config = dict(
    d_expert=224,
    normalize_top_k=True,
    balance_loss=0.00506,
    balance_bias=False,
    router_z_loss=0.001,
    n_kv_head=6,
    vocab_size=37202,
    parallel_block=False,
    init_std_down=0.0,
    lr_mult_up=0.715,
    warmup_steps=200,
    batch_tokens=131072,
)
Below are experts of layer 14 (counted from 0) of a mixture-of-experts language model. Rows are named down (a neuron's output weights, with its number) and show model dimensions 96-127. Each number is 128 + 32 x the weight over its row's rms, rounded and kept within 0 to 255.
Before each expert's rows: a language model's description of what the expert responds to. This comes from a sample of Wikipedia text that the model never trained on.

# expert 0
Years and name starts. Year prefixes like 201, 199, 194 in dates and tables, spaces before dates, plus sentence-subject he/He and name-initial H.
down0 [113 126 131 131 122 154 110 160  90 126 115 128 137 164 106 124 162 143 127 122 117 118 114 120 180 118  46  98 103 107 167  75]
down1 [114 130 146 163 161 134 117  80 166 139 158 100 128 111 120 140 150 172 163 151  89  78 130 169 127 106 186 172  90 124 210 165]
down2 [113 130 142  84 134 177 162  97  88 112 164  94 141 105  82  92 124 226 101 131 152 105 166 161 118 166 161 155  87 169 114 101]
down3 [132 104  82  91 117 149 124 139 138  97 121 109 176 119 194  90 165 129 152 121  85 138  96 103 131 142  97 127  78 114 141 105]
down4 [120 100 129 162 121 130  99  88  95 130 113 160 149 115 120 130 109  52 123 101 104 161 141 147 103 171 120 110 158 186  95 133]
down5 [ 95  96 196 106 113 154 131 108 112  96 159 113 105 142 110 137 100 132 153  80 141 181 101 138 144 145 120 136  84 219 113 108]
down6 [140  98 144  60 142 147 166 124 119 158 117 130  94 108 115 178 130 121 169 106 125 134 133 137 144 160  65 123 114 181 160  77]
down7 [131 130 158 213 114 113 129  78 137 118 114 117 133 137 114 130 123 129 117 137 115 134 145 147 116 135  86 138 110 203  93 189]
down8 [ 80  48 140 114 113 129 151 104 149 122 105 121 158 152 150 110 120 144 105 136  79 156 117  85 116 164 105 143 148 175  55 138]
down9 [ 90 155 188 158 113 164  66 120 109  48 118 141 112 112 200 142 134  58 176 163  68 103 188 148 133 153  49  84 116 158 120  71]
down10 [147 103 119 140 131 141 111 175 121 187 122 107 160 173  23  91  93 149 149 138 103 139 102  88 102 113 169 138 188 129 110  89]

# expert 5
Geography and table cells. Spaces before numbers in table cells, degree signs, and function words like the, in, was in census, location and village descriptions.
down0 [ 93 115 152 191 106 154  66  47 137 168 145 127 107  95 118 118 111 164 132 172 178 131 157 102 114 164 100 140 164 127 116 125]
down1 [141  98 100  95 149 127 133 104 147 163  93 186 164  97 131 152 161 111 167  74  92 146 130  90 171  84 119 130 143 167 201 105]
down2 [ 97 178 122 141 123  88 151 137 153 136 146 147 144 143 147 139 133 121 122 132 146 130 124 117  99 108 170 132  57 119 160 167]
down3 [ 95  87 167 186  88 101 156 136 184 150 137 106 154 139  74 117 116 144  96 106 118 121 138 152 102 138 163 139  99  76 153  95]
down4 [ 78 137 133  96  76  91 107 141 139  90 141 127 127  93 167 101 125 126 110 104 142 150 125 104 104 119 145 107 156 132 149 157]
down5 [167  97 119 125 181 113 144  96 111 112  67 133 148 137 114  98 165 124 167 149 165 125 113  80 172 121 184 141 116 101  96  87]
down6 [178 135 137  75  87 153 156 112  62 123 160 147 125  77 129  89 108 155 155 133  79  79  58 155 145 161  85 112 125 143 137 167]
down7 [144 104  60 132 106 112  78  97  95 149 171 172 158 162 160 126  92 168 105 112  81 119 100 165  90  88  88 148 121 125 125 130]
down8 [130 148 108  87  65 131 142 109 148  88 150 149  75 144  97 142  94 108 117 156 135 153 150 122 106 129  46 128 162 126 163 167]
down9 [116 115 110 199  90 119 150 116 149 128  97 153 109  68  90 169 123 181 100  72 100 137 183 185 108 148 186 108  71 133 118 111]
down10 [144 137 109 106  94 128 151 133  93  86 138 111 153  94 159  89 107 155 156 128 145 158 129 112 144 142 110 149  67 143 142 122]

# expert 12
List separators, works. Pipes, commas, semicolons and closing parentheses separating names in lists, plus role verbs and nouns like played, named, wrote, play, novel.
down0 [ 96 134 161  94 108 143 163 129  96  65 157 150  95 158 121  97 117  95  90 121  69 166 216 149 149 107 177 102  26 171 122 183]
down1 [131 102 188 118 172 162 144  98 117 117 145 152 139  86 146  98 119 115 109 101 132 134 116 143 122 142 162  84 138 127  81 150]
down2 [121 120 152 104  77 184 121 100 141 100 158 155 113  91 159 145  92 107 149 147 163 113 132  93 199 183 214 119 146  69  95 148]
down3 [106 135 158 155 134 121 139 109 103 125  97 112 172 160 143 163 127 108 121 153 106  86 144 147 124 115 136  47 112 147 123 116]
down4 [ 87 111 128 122 150  92 133 119 117 147 113  91 137 121 179  65 111 190 116 131 155 156 151 153  84 153 113 156 132 131 117 131]
down5 [136 103 137 118 167 132 185  80 122  86 115  83 146 155  90 114 116 157  78 131 190  60 106 159 105  64 116 100 176 162 148 142]
down6 [100 149 122 144 127 132 120  29 177 151 197 153 115 192 176  85 125 158  92  86 101 167 148 108  91 115 103 182 135 156 199 108]
down7 [114 116  90 111 112 120 130 161 145  84 125 129 118 125 126 126 100 108 128 105 168  40 111 101 134 125 168 210 131  89 116 195]
down8 [155 136 111 148 126  99 157  64 148  38 185 133 180 117 151 142 137  77  91  96 119 140  43 116 136 114 135 122 101 133 115 118]
down9 [140 189 211  81 135 145 108 129 135 125 170 129 122 110 124 118 146 101 140  97 140  65 117 182 115 150  57  91 161 150 142 222]
down10 [165 146 129 174 109 124 141 107 104 122 156  94 120 125 100 154 132 129  74 170 117 116 124 135 124 136  53 138 152 120 138  84]

# expert 7
Sports and name fragments. Mid-name syllables of foreign clubs and places (Ses, Qus, Ar, Bur) and words like Cup, League, won in sports-career text.
down0 [137 131 180  71  76  80 143 153 121 121 109  94 129 191 136 102 154  67 140 105 101 175  79  82 134 111 141  74 140  85 138  81]
down1 [209 148 132  73 132 140 171 106  90 133 162 137 133 141 162  91  90 125 128 135 181 165 200 121  99  67 143 136 158 109 152 173]
down2 [126 141 132 166 139 165 106 123 212 138 156 129  88 192 122 124 164 122 154  88 109 140 147 119 104  78 186 156  70  77 123 139]
down3 [170 128 133 128 180  94 144 145 149 128 134  78  91 137 140 119 192 106 159 160 122 139 138 115 116  90 174 177 140 173 142 106]
down4 [ 97  84 172 150 137  64 128 155 119 123  95 120 177 175 141 128 132 148 192 145 129  94  66  98 157  93 113 115 192  65 113 150]
down5 [129 109 164 114 187 109 169  97 200 139 168  86  67 162 127 107 144 153 123 137 150  88 152  98 143 122 192  80 152  76 145 133]
down6 [ 95 120 145 161 161 139 104 108  86 170 114 122 125 113  99  89 140 126  83 126 128 128 113 130 116 103 171  67 107 153 109 114]
down7 [143 112 103 125  94  98  83  81 160 117 139 122  75 186 157 134 148 136 172  91 125 106 119 184 127  78 143  89 164 144 186 155]
down8 [134 138  94 170  94 143  81 139 114  95 154 126 107 116 141 129 155  89 116 162 166  78 126 106 107 179 103 134  92 123  99 104]
down9 [135 137 119 144 150  83 151 130 180 121 136  92 158 162  54 130  80 150 135 166 119 131 145 170 158 137  94 127 108 116 133 123]
down10 [124 160 164  56 139 154  80 114 130 114 109 130 171  99  96 124 135  98 123 192 139  82 143 114 105 138 113 114 141 127 152 116]

# expert 10
Articles and modifiers. Articles and determiners (the, a, The, their), adjectives like new, American, local, and word-final suffixes like -ful, -ided.
down0 [150 103 181  97 215  51 103 129  97 115 151 124 174 124 138 119 106  88  76 117 125 122 121  58 152 150 126  84 143  58 111 122]
down1 [110 103 116 114 114 101 142 109 160 147 100 114 133 126 149 134 181  72  75 133 137 133 141  57  97 133 108 135 159 103 141 162]
down2 [115  97 118 125 134  90 225 133 168 113 163 118 138 164  88 101 142 153 141 150 150 121 130 141 117 132 153 184 112 143 105  92]
down3 [132 186 152 121 157 136  79  50  99 166  93  57 146  93 170 148 148  68 166 143 112 194 122 127 151 113 134 148 144  85 115 142]
down4 [188 188 104 113 144 132 152 135 161  86 125  90 162 138 142  89 176 130  54 107 117  92 161  91 171 163 166 105 128 127 149 140]
down5 [ 90 183 129  85 194 148  99 161 145  46  82 159 131 138  83 141 123 124 123  93 124 122  68  92 122 135 140 151 134 137 135 125]
down6 [111 156 131 113 179 175 161 110 157 148 140 170  42 155 115 164 194 147  91 111 102 116 161 144 149 116  49 127 116 139 165  26]
down7 [117 138 124 169 157 156 126 139 148 167 126  93 152 166 112  95 114 110 156 120 129 150 106  95 141 135 147 117  80 151  39  86]
down8 [134  93  82 130 127 154 146 104 118  60 160  71 121  68 112 177 186 126 105  69 109 108  76 115 135 103 158 118  79 110 128 128]
down9 [198 184 128 175  78 136 134 188 156 134 114 164 102 105 144 172 118 113 113 153 140 120 164 105  94 113  92  54 185 133 114  98]
down10 [139 123 109  83  73 127 187 202 148 120 161 100 122 170  93 179  64 123 132 163  97 114 123 153 139 125 124 150 102 213 148 107]

# expert 15
Military and political contexts. Words in military, war and political text, such as Army, Navy, Brigade, Lieutenant, killed, Democratic, Republican, plus coordinate symbols °N and ′.
down0 [123 102  84 114 167 171 120 142 149 121 142 127 162 182 158  83 108 188 123 143 163 153 160 189 131 133 136  91 173 146  75 133]
down1 [128 120 145 113 107 127 142 117  81  93 121 162 107  69  94 147 120 150 159 112 127 120  97 112  65 130 130 138 152 159 140 159]
down2 [180  98  83 111 156  86 108 141 174 117 161 145 129 137 170 114 143 180 137 149 100 111 125  54 161 158 136 165 201  76  85 149]
down3 [118 112 120 148 142 165 103  99  37  90 110 130 117 140  79 112 178 142 126 147 151  79 152 135 144 162 104 105 160 111 120 169]
down4 [182  99  89 118 160 162 169 140 114 153 127 130 162 127 119  79 117 164 108  98 121  79 115 187 122  82  94 150  86 119 138 152]
down5 [115 126 143 183  74  82  79 116 115 150 174  97 139 128 157 115 124  96 141 128 118  99  74 144  99 147 134 120 159  70 112 108]
down6 [ 98 136 116 118 162 119 152 178 118  91 132 130 136 128 119 136 133 140  99 156  89 108  85  92 149 133 130  53 111  74 151 151]
down7 [185  87 160 117 124 117 140 111  81 142 156 140  77 159 149  74 123 109 180 149 127 146  94 186 175 142 156 172  88 120 122  84]
down8 [ 96 107 197 167 161 132 139  93 106 134 126 126  78 134 182 172 170 138 119 122 198 144 111 124 120 169 125 170 130 141  92 125]
down9 [ 47 122 177 126  80 175 136 120 131 155 121 139 139 144 138  60 149 131  82  64 183 104 163 117 160  66 200 188 211  71  50 117]
down10 [118 186 157 116  76 113 200 130 157 141 103 100 130 156 105 169 146 188 146  68 131 151 105 108 185 177 110  95 162  83 120 171]

# expert 2
Name word pieces. Middle and end pieces of personal and foreign names and words, such as Del-ann-ois, Valé-ri-ane, Jobim, plus him and common first names.
down0 [100 128 145 184  17 158 136 110 115 165 117  46 141 123  73 133 113 134 119  87  91 133 106 117 135 104 113 159 113 101 179 143]
down1 [152 153 151 145 178  57 135 127 107 128 118 163 163 150 117 120 128  94 139 174  93 110 100  64 154 121 183 140 151 132  60  90]
down2 [104 132  57 138 125 194 170 127 118 102 181 105 116 152 107 117  68 127 114 182 147 145 149  82 122 141 107 147 125  83 136 118]
down3 [106 142 127 118 149 121 113 173 188 139 144 132 119 130  89 152 134 125 161  93  74 121  80  94  82  94 148 104 139  84 149 107]
down4 [162 133 133 144 144  99 113 141 173 157 183 132 142 110 205 137  94 157 102 203 101 104 118  51  92  97  79 174 167  78 187 109]
down5 [132 120 124  93 128 113 123 145  83 107 108  60 154 117 242  94 176 109  79 149 125 137 131 127 176  83 169 172 140 101 142  97]
down6 [110 148 133 156  80 128 159 101 191 113 169 111 137 128 119 120  87  73 153 177  93 113 138  96 105 112 158 114 119 152  99  84]
down7 [130  84 164 170 153 185 103 158 134 146  32 104 128 137 150 136 139 143 112  90 148 114 140 100 187  97 120 163 125 137 157 178]
down8 [131 122 167 142 137 138 115 144 161 130 184  95 112 214 142  86 117 110 149 165 115 111 141 134 142 110 109 114 179 137 163 195]
down9 [151  74 106 138 123 153  78  55 105 105  98 113 154 129  99 126 110 166 139 160 139 172  90 122  81 163 131 118  89 143 153 112]
down10 [130 104 150 148 161  88  98 104 125 146 124 118 136  92  69 185 150 179 123 143 111 139  91 133  77  51 131 116  90 122 144 186]

# expert 13
Quotes, conjunctions, table pipes. Table pipes, and, of, in, plus mid-word pieces and casual words (well, so, how) in quoted speech or interviews.
down0 [ 96 107 135 113 100 169 161 106 104 203 163 186 125 118 132 126 147 124  88 102  98 112  56 159 125 151 159 127 121 122 131  92]
down1 [ 78 138 150  69 107  89 129 147 169 125 115 130  97 154 121  85 140 100 124 111  78  97 143 112 163  98  98 112  98 121 148 123]
down2 [161  86 182 115 119 143 112 129 164 180 152 101 157 114 130 130 184  88 144 109  98  70 134 155  82 107 159 100  54 104 157  59]
down3 [166 104 115 135 157 137 111 174 122  97  87 101 120 223 146 156  70 125 152  95 123 152 113 114 183 114  92 116 164 153 187 112]
down4 [136 111 102 155 136 154  79 146 144 168 153 160 139 124 182 166 114 108 180 121 148 114 151  50 178 101 127 149 188 193  96  76]
down5 [138 142  96 137 117 141  82 124 159 162 170 109 103 178 184 111 125 152 183 153 155 143  98 177  95 113 126 141  45 163 140 143]
down6 [128 149 137 124 148 157  77 140 111 100 156 107 151  93  88 132  96 100 109 111  61 142 144 113 105  65 145 114 139 171 144 130]
down7 [137 102  91  92 166 179  86 169 151 139 107 113 121 171 120 125  89 124  85  99 105 168 134 111 113 102 130 139 104 117 189  90]
down8 [109 109 154  59 165 122 156  96 109 161 239 137 129 164 113  95 180 156  88 131 102 135 111 140 164 160 125 122 178 113 174 108]
down9 [141  91 108 117 108  83  39 176 169 158 151  84 141 114 113 139 142 138 141  93 133 124 121 168  55 137 141 101 161  98 109 149]
down10 [119 124 158 195 104 221 143 119 110 136  99 153 106 114  76  79  86 158 164 131  89 139  87  86 145 133 130  99 109  72 117 112]

# expert 1
Institution and group nouns. Head nouns ending organisation names and group nouns, such as Academy, Museum, Council, players, government, plus closing parentheses and plural endings.
down0 [233 163 117  87 137  88 151  65 138  86 110 126 158 138 100 134 121 212 116 112 117 125 160 130 129 111 144 174  96  92 156 133]
down1 [166 147  90 165 160  86 165 150 128 134 136 117  93 145 189 136  16 126 108  73 137 122 121 130  98 138 100 151 117 141 110 140]
down2 [126 173 178 118 123 136 178 109 167 123 152 121 160  49 160 186 141 101 148  59 139 183  99 109 125 114 102  78 134  98 187 148]
down3 [102  92 189 164 164 126 178 126 172  90 129 117 163 109 170 114 159 117 100 128 186 138 112 111 159 129  73 117 126  87 118  82]
down4 [120 115 140 127 103 141  81 133 124 117  63 134 148 131  74  71 132 211 132 118 173 132 131 127 121 138 141 106 143  80 123 105]
down5 [121 135 176 142 134 149  96  98 111 133 125 104 165 108  87 126  84 141 154 158 174 105  85 172 149 164 139 199 102 110  62 205]
down6 [135 110 144  86 115 125 117 117 132 145 142 137 158 103  96 171 170 105 121 171 173  97 117 145 127  97  65 165  95  97 141 143]
down7 [ 73 154 145 175 141 162 111 137 134 157 106 117 118 122  63 103 173 105 104 160 195 184 123  97 185  71  77  69 130 143 127  86]
down8 [135 136 162 105 100 112 136 111 138 130  95 118 126 103  20 167 137 143 168  95 149 161 141 105 125 135  81 152 124  96 139 147]
down9 [127  52 139 182 107 122 170  54  75 172 102 136 163  97 111 145 147 104 137 177 177 240 183  93  77 166  89 170 127 123 175  55]
down10 [ 73 122 149  97 159 212 131 146  95  84  74 129 148 128 128 100  94 112 146 109 178 176 166 167 118 133 175 174 138 131 133 151]

# expert 4
Punctuation and hyphens. Sentence-ending periods, commas, opening parentheses, quotes, slashes and hyphens in compounds such as first-innings or winner-takes-all, plus was/is.
down0 [165 102  95 225  83 103 150  85 155 151  69  91 114 113 158 152 183 153  78 142  90 110 135 120 104  99 156 139 129  96 140 146]
down1 [132 122 106 179 133 122  85 164 154 120 147  78  94 108 109 163 171 104  68 155 145  74 139 140 159 115 138 100 144 133 111 173]
down2 [159 125  66 158 126 120 145 113 111 143 104 132 178 151 104 115 171 121  90 127 116 108 104  93  81  43 121 133 127 169 166 142]
down3 [134 138 113 113 110 150  69 114 116 158 120 112 100 122 135 120 144 164 107 177 146 111  96 169 108 100  86 104  82 130 133  91]
down4 [128  60 116 130 140 151 150  94 139 161 125 130 122 156 188 128 148 112 195 135 133 116 132 133 116 183 152 158 150 145  71 118]
down5 [168 126 141 131 161 203 150 139 147 126 192  94  85 159 111 143 100 140 125 111 110 153  83 178 162  90 143 154 178 123 122 128]
down6 [167 107 105 119 153 194 149  69 210 103 151  93 122 158 119 160 122 101 129 117 129 175 132 177 159 112 101 140  82 183  82 147]
down7 [138 158  20 164 146 161 179 168 102 114  99 202  90  92 116 109 129 145 102 128 138 150  76 110 119 146 123 136  58 123 113 112]
down8 [120 150 161 163 171 177 183 134 153 197 113 109 104 138  93 113 115 134 122 145 121 149  98 149 125 124 144 110  85 158 131 160]
down9 [ 86 123 186 110 174  84 152 158  73  87 128  73 130  85 156 131 193 141 106 114 153 184 159 104 153  89 109 190 122 113 115 130]
down10 [161  99 121  87 108 129 185 148 208  85 134 113 137 154 153 135 160 187  79 182 116  74 101 127 121 131 120 119 122 127 128 144]

# expert 14
Data tables, auxiliaries. Semicolons and pipes in gene or code database lists, digits in areas and vote swings, and auxiliaries have/had/has/which.
down0 [106 120 115 137 134 134 123 147  91 108  87 106 132 113 153 118 148  76 170  99 121 111 120 145 123 122  81 138 118  93 138 105]
down1 [142 160 153 117 133 128 154 103 124 126 202 162  82 105 151 107 144 110 156  91 143 116 108 114 102 121 128  90 154 195  89  98]
down2 [155 162 115 142 118 133 155  93 129 100 123 121 174 121 171 114 108 138 133 151 148 117 122 119  93  83 172 186 148 148 120 201]
down3 [117 133 133 108 155 104 125 130  92 111 142 194 124  80 140 130 105 133 106 195  61 164  94 129 130 192 157 154 115 169 142 139]
down4 [163 119  91 148 174 156  96 137 129  85 107 122 137 157 144 136 144 125 158  84 105 138 114 133  98 146 106 124 172 178  79  84]
down5 [169 136 181  55 187  99 135 126 165 190 144  61 166 101 108  93  58  97 156 150 167 145 122 103  92  79 136 106 140 147 141 135]
down6 [113 148 112 198 127  79  79 119 129 138 116 152 135 105 119 166  68 128 137 206 162 194 147 119  84 168 117 205 144 133 183 159]
down7 [145  46 141 161 119 117 187 102 127 106 132 134 143  99 162 138 124 132 101 102 138 142 114 198 132 125  96  92 136 146 149  63]
down8 [122 102 136 117 120 175 120 149 163 160 153  50 125 169 130  96 157 142  72 146 184 133 124 139 112 128 147 146 166  48 130 123]
down9 [ 35  67 136  68  96 123 165 137  99 107 161 130 176 120 135 107 145 140  98  77 153 138 134 106 107 155 160 166 139 161 116 104]
down10 [124 155 159 160 147 153 132 125 116 146 173 164  94 141 174 118 157 105 128 130 122 158 149 126 117 117 140 143 146 127 161 177]

# expert 3
Modals, percentages, line ends. Percent signs, modal verbs (would, can, may), discourse words (However, while, but), and paragraph or table-row breaks, often in statistics.
down0 [ 75 149 196 132 143 178 127 157 108 134  90 150 137 116 105 163 120 141 147 135 149 140 132 180 174 138 131 124 115 171 133 154]
down1 [160 132 104 108 136 127 147 136 101 125 148 169  65 140 152 141 114 117 186 159  57 132 188 168 159 130 104 119 116 162 143 108]
down2 [110 100 145 110 121 133 165  75 127 155 109 184 147 202 130 134 142 149 172  73 121 146 137 137  73 131 108 158 143 164  98 118]
down3 [105 138 126  81 163 145 135 109 107 107 106 105  93 151 174 111 110  73 171 172 165 147 121 142 115 187 111 115  79 165 102 126]
down4 [142 150 189 133 160 120 120 150 150 141 127 118 117 157 111 107 160 100 131 130 126 196 176 161 133  62 131  74 145 143 114 157]
down5 [126 105 102 139 159  80 114 164 151 154 142 108 162 105 132 123  58 113 162 182 119 165  87  94 101 129 180 158 114 116  83 121]
down6 [102 148  94 105  67 111 218 127 168 168  56 115 168 186 132 146  95 191 107 177 149  88 189  44  92 121  69 148 135 130  84 140]
down7 [134 114 148  89 104 105 104 175  93 112 116 137  98 130 137  70 124  91 143  75 174 133 112 167 121 108 143  42 105 134 145 152]
down8 [172 119  31  77  90 162 149 148  97 165 125 189 137 157  88 149 161 132 161 171 132 155 167  64  92  95 102  86 119 131 135 128]
down9 [190 118 157 154 123 129 108 133 139 169 150 125  66  71 108 128 126  81  83 139 158 200 106 125 155 133 153 116  67 187 139 146]
down10 [101 125 157 133 146 150 104 106 100  92 162 117  85 154 188  81 160 193 162 111 115 131 144 178 168  84  49 164 110 122 110 116]

# expert 6
Table pipes, music charts. Table cell pipes and chart or publication names in music tables (Heatseekers, MusicHound, Music Week), plus there/it, Street and Road.
down0 [128  91  99 108 174 142 116 162 108 114 140 132 126 195 109  89 122 140 113 113 133  82  80 118  96 131 108 148 119 163 153 129]
down1 [129 143  69 120 121 166 123 106  51 146 164 132 107 183 117 197 118 144 147 102  99 125 169 160 116 137 157 126 126 123  84 149]
down2 [104 110 163  96 159  85 154 176 162 105 110 125 126 152 180 135  63 178  58 111 141 203 131  83 163 125  93 153 151  82 174  91]
down3 [106 123  51 139 175 116 115 167 129 128 153 114 134 151 164 100 141  93 145  92 132 174  76 153 126  44  92 141 136 124 103 181]
down4 [117 121  89 144 168  97 154 111 131  55 111 130 206 221 147 103 150 124  80 188 151 151 158 140 170 126  97 151 171 118 103 103]
down5 [122 109 148 106 107 137 146 167 163 109 118 108 145 142 151 133 105  85 104 159  91 140 126 152 156 185 153 160 112 114 145 122]
down6 [110 209 119 137 104  58 196 162 125  89  78  95 145 122  94 148 198 173 123 117  91 124 134 113 202 106 142  99 145 188  63 132]
down7 [133 165 125 146 128 121  48 145  82 131  78 150 162 107 152 136 139 167 140 121 120 124 164 144 126 158  92 147  95 123  94 121]
down8 [194 115 153 129 134  92 185 136  77 142 160 158 186 129 138  48  58 166 114 131 150 147 117 127 133 160 100  90 179 124 207 135]
down9 [ 69 121 165 121 138  48  71 126 153 136 144 146  79 178  79 178 113 160  83 114 127  71 131  75 134 121 142 101 104 118 110 132]
down10 [134 122 139 149 170 110 162 143 173 131  93 115 169 177 128  89 128 144  94 183  97 119 145 111 143 142 153 113 155 141 130 104]

# expert 8
Numbers and short fragments. Decimal points and spaces inside numeric tables and scores, plus short mid-word consonant pieces like sh in mugshots and handshake.
down0 [158 140  98  95 117 117 105 148 128 107 122 134 119  95 134 170 139 111 154 115 157 149 148 146 124 113 137  95 106 129  58 106]
down1 [ 92 136 100 181 151  75 146 111 141 175 152 117  98 128 210 125 159  75 143 133 145 132 148 111 129  96 213 143 131 178 104 127]
down2 [172 117 111 136 122 177 194 101 136 174 153 151 172 125 118 104  86 107 106 138 156  98 132  91 170 120 127  75  75 111 174  85]
down3 [116 107 152 165  89 114 146 117 145 162 128 129 112 151  90 182 150 106 170 105 123  98 148 135  79 102  95 119 121 140 128 124]
down4 [ 67 144 156 133 122 160  98 150  87  68 177 125 120  47  90 133 106 129 162 111  91  88  93 115 179 160  84  73  61 113 152 128]
down5 [121 134 157 133 118 132 107 106  70 109 200 122 184 113 191 131 186 118  96 102 140 138 111 135  94 185 103 112 129 144  64 115]
down6 [107  96 138 142 151 126 175  97 115 131  97 128 120 106 121 135 121 116 119 152 118 137  53 107 138  97 179 146  98 172 130 151]
down7 [148 114  75  94 145 102 208 106 119 194  88 140 143 131 133 156  78 174 108 107 167 151 115 167 165 113 166 168 160  44 186 128]
down8 [139 141 163 150 147 134 131 111  93 129 127 150 116  88  46 163 171 110 117 225 107 133 139  64 152 111 169 118  92 126 130 123]
down9 [144 133 170 166 167  97  66  79 113 118 121  92 104 123 177  89 125 145 125 190  82  89 108  92 152  89  81 149 152 141 111 130]
down10 [ 83 126 124  89 124 177 105 150 165 157 138 117 117 128  91 140 144 170 113 109 102 105  48  93  91 135  73  57 208 117 141  69]

# expert 9
Infobox and list structure. Structural tokens in lists and infoboxes, such as hyphens, colons, equals signs, of, plus labels like Phylum, Genus, Preceded, Website.
down0 [146  81 174 137 103 168 139  93  98 126  75 101 160 150  85 143 133 104 133 130 159 178 126 129 199 113 109 165  98 121 157 149]
down1 [154 134 118 100 197 126 110 104 107 163 157 116 201 102 118 192  82 128 157 158 158 133  68 138 147 139 159 110 112 148 111 127]
down2 [136 102 166 133 166 173 155 128 108  99 156 128 127 187  86 121 114 109 204  71  91 156 116 180 143 143 103 122 115 128  95  90]
down3 [131 143 124 120 124 172 117 143 137 126  96 158 147  89 137 158 108 133 172  53 112 161 140 140 130 105  71  70 129 139 101 166]
down4 [ 74 134 153  95 126  54  98 140 135 138 117 125 102 111  78  94 108 129  90 116 126 158 174 114 131 181 127 128 132 126 111 145]
down5 [121  90 184 150  95 124 198 170 117 166 180 149 125 143 133 136 165 199 179 105 147 176 118 101 122 153 172  98  79 179 167 139]
down6 [ 84  95 109 117 115  57  99 141 161 132 131 175  90 130 137 165 161 197  95 123 126 131 158 102  84 105 150 101 147  87 139 157]
down7 [149 134 116 123 116 111 173  92 108 100 120 106 186  90  68 183 144 147 117 147 151  60 170  89 141 135 106 143  95  69 136  66]
down8 [104  32 166 164 140 114 167 114 139  81  81 142 129 149  79 155 164 167 103 115 125 132 159 127 122 122 147 135 168 121  93 209]
down9 [170 114 167 107  79 186 105  93 157 156 132 105 121 169 171 118  68 119 154 115 136 201 135 145 129  94 156 187 113  76  99  83]
down10 [155 107  62 126  90 144 124  86  98 139 121 106 166  66 126 124 123 129 116  87 159  91  85 195 149 125  98 135 169 105 174  74]

# expert 11
Digits and compass directions. Single digits in dates, scores and numbers, and direction words such as north, eastern, south-west, especially in species range descriptions.
down0 [106 145  82 161  65 171 137 139  74  13 101 128 182 130  65  74 106  97 196 127  88 113 162 133 102 109 108 117 108 131 127 194]
down1 [130 124 111 135 146 138 137 124 105 125 103 114 103 125 183 100 148 114  93 151 146 116 135 178  84  88 122  81  95  83 120 155]
down2 [123 123 141 157 156 149 178 137 103 111 113  86 211 118 108 150 140 124 124 158 101 120  96 103 117 128  89  94 119 132 130 114]
down3 [ 73 136 173 169 101 147  99  97 133 155  78 104 141 166 152 151 124 146 122  94 102 146 166 164  76  69 111 150 137 136  64 104]
down4 [131 122  92 130 141 153 121 177  89 134 111 120 125 144  86  98 163  86 158 131 114 142 115 152 129 127  85 118 130 152  74 121]
down5 [119 133 123 143 126 156 134 113 121  57 179 142 133 165 116 114 143 164 149 156 134 127 105 104 107 158 215  71 157 140 129  57]
down6 [189  85 136  80 123 135 146 143 182 200  81 124 116 135 126 120 127 122 126 127  95  99  82 127 151  94 102 154 150 148 112 151]
down7 [156 166 110 193  94 168 132 127 159  84 148  91 150 185 156 124 122 116 139 128 140  96 134 125 140 108  93 175 104  93 127 131]
down8 [110 130 114 146 130 116  70 139 128  65 111  85 133 127  66 129  91 143 179 140 143  95 158 129 161 132 146 113  97 106 128 127]
down9 [167 131 128 132 176 178  84 129 140 116 124 136  93  82 152 127 173 167 113 160 152  59 138  80 143 146 137 123 160 125  86 132]
down10 [107 137 163 130 137  68 106 150  85 113  99 162 130 124 141 144 143 135 102  87 190 168 134 107 120 105 149 181 124  75 128 143]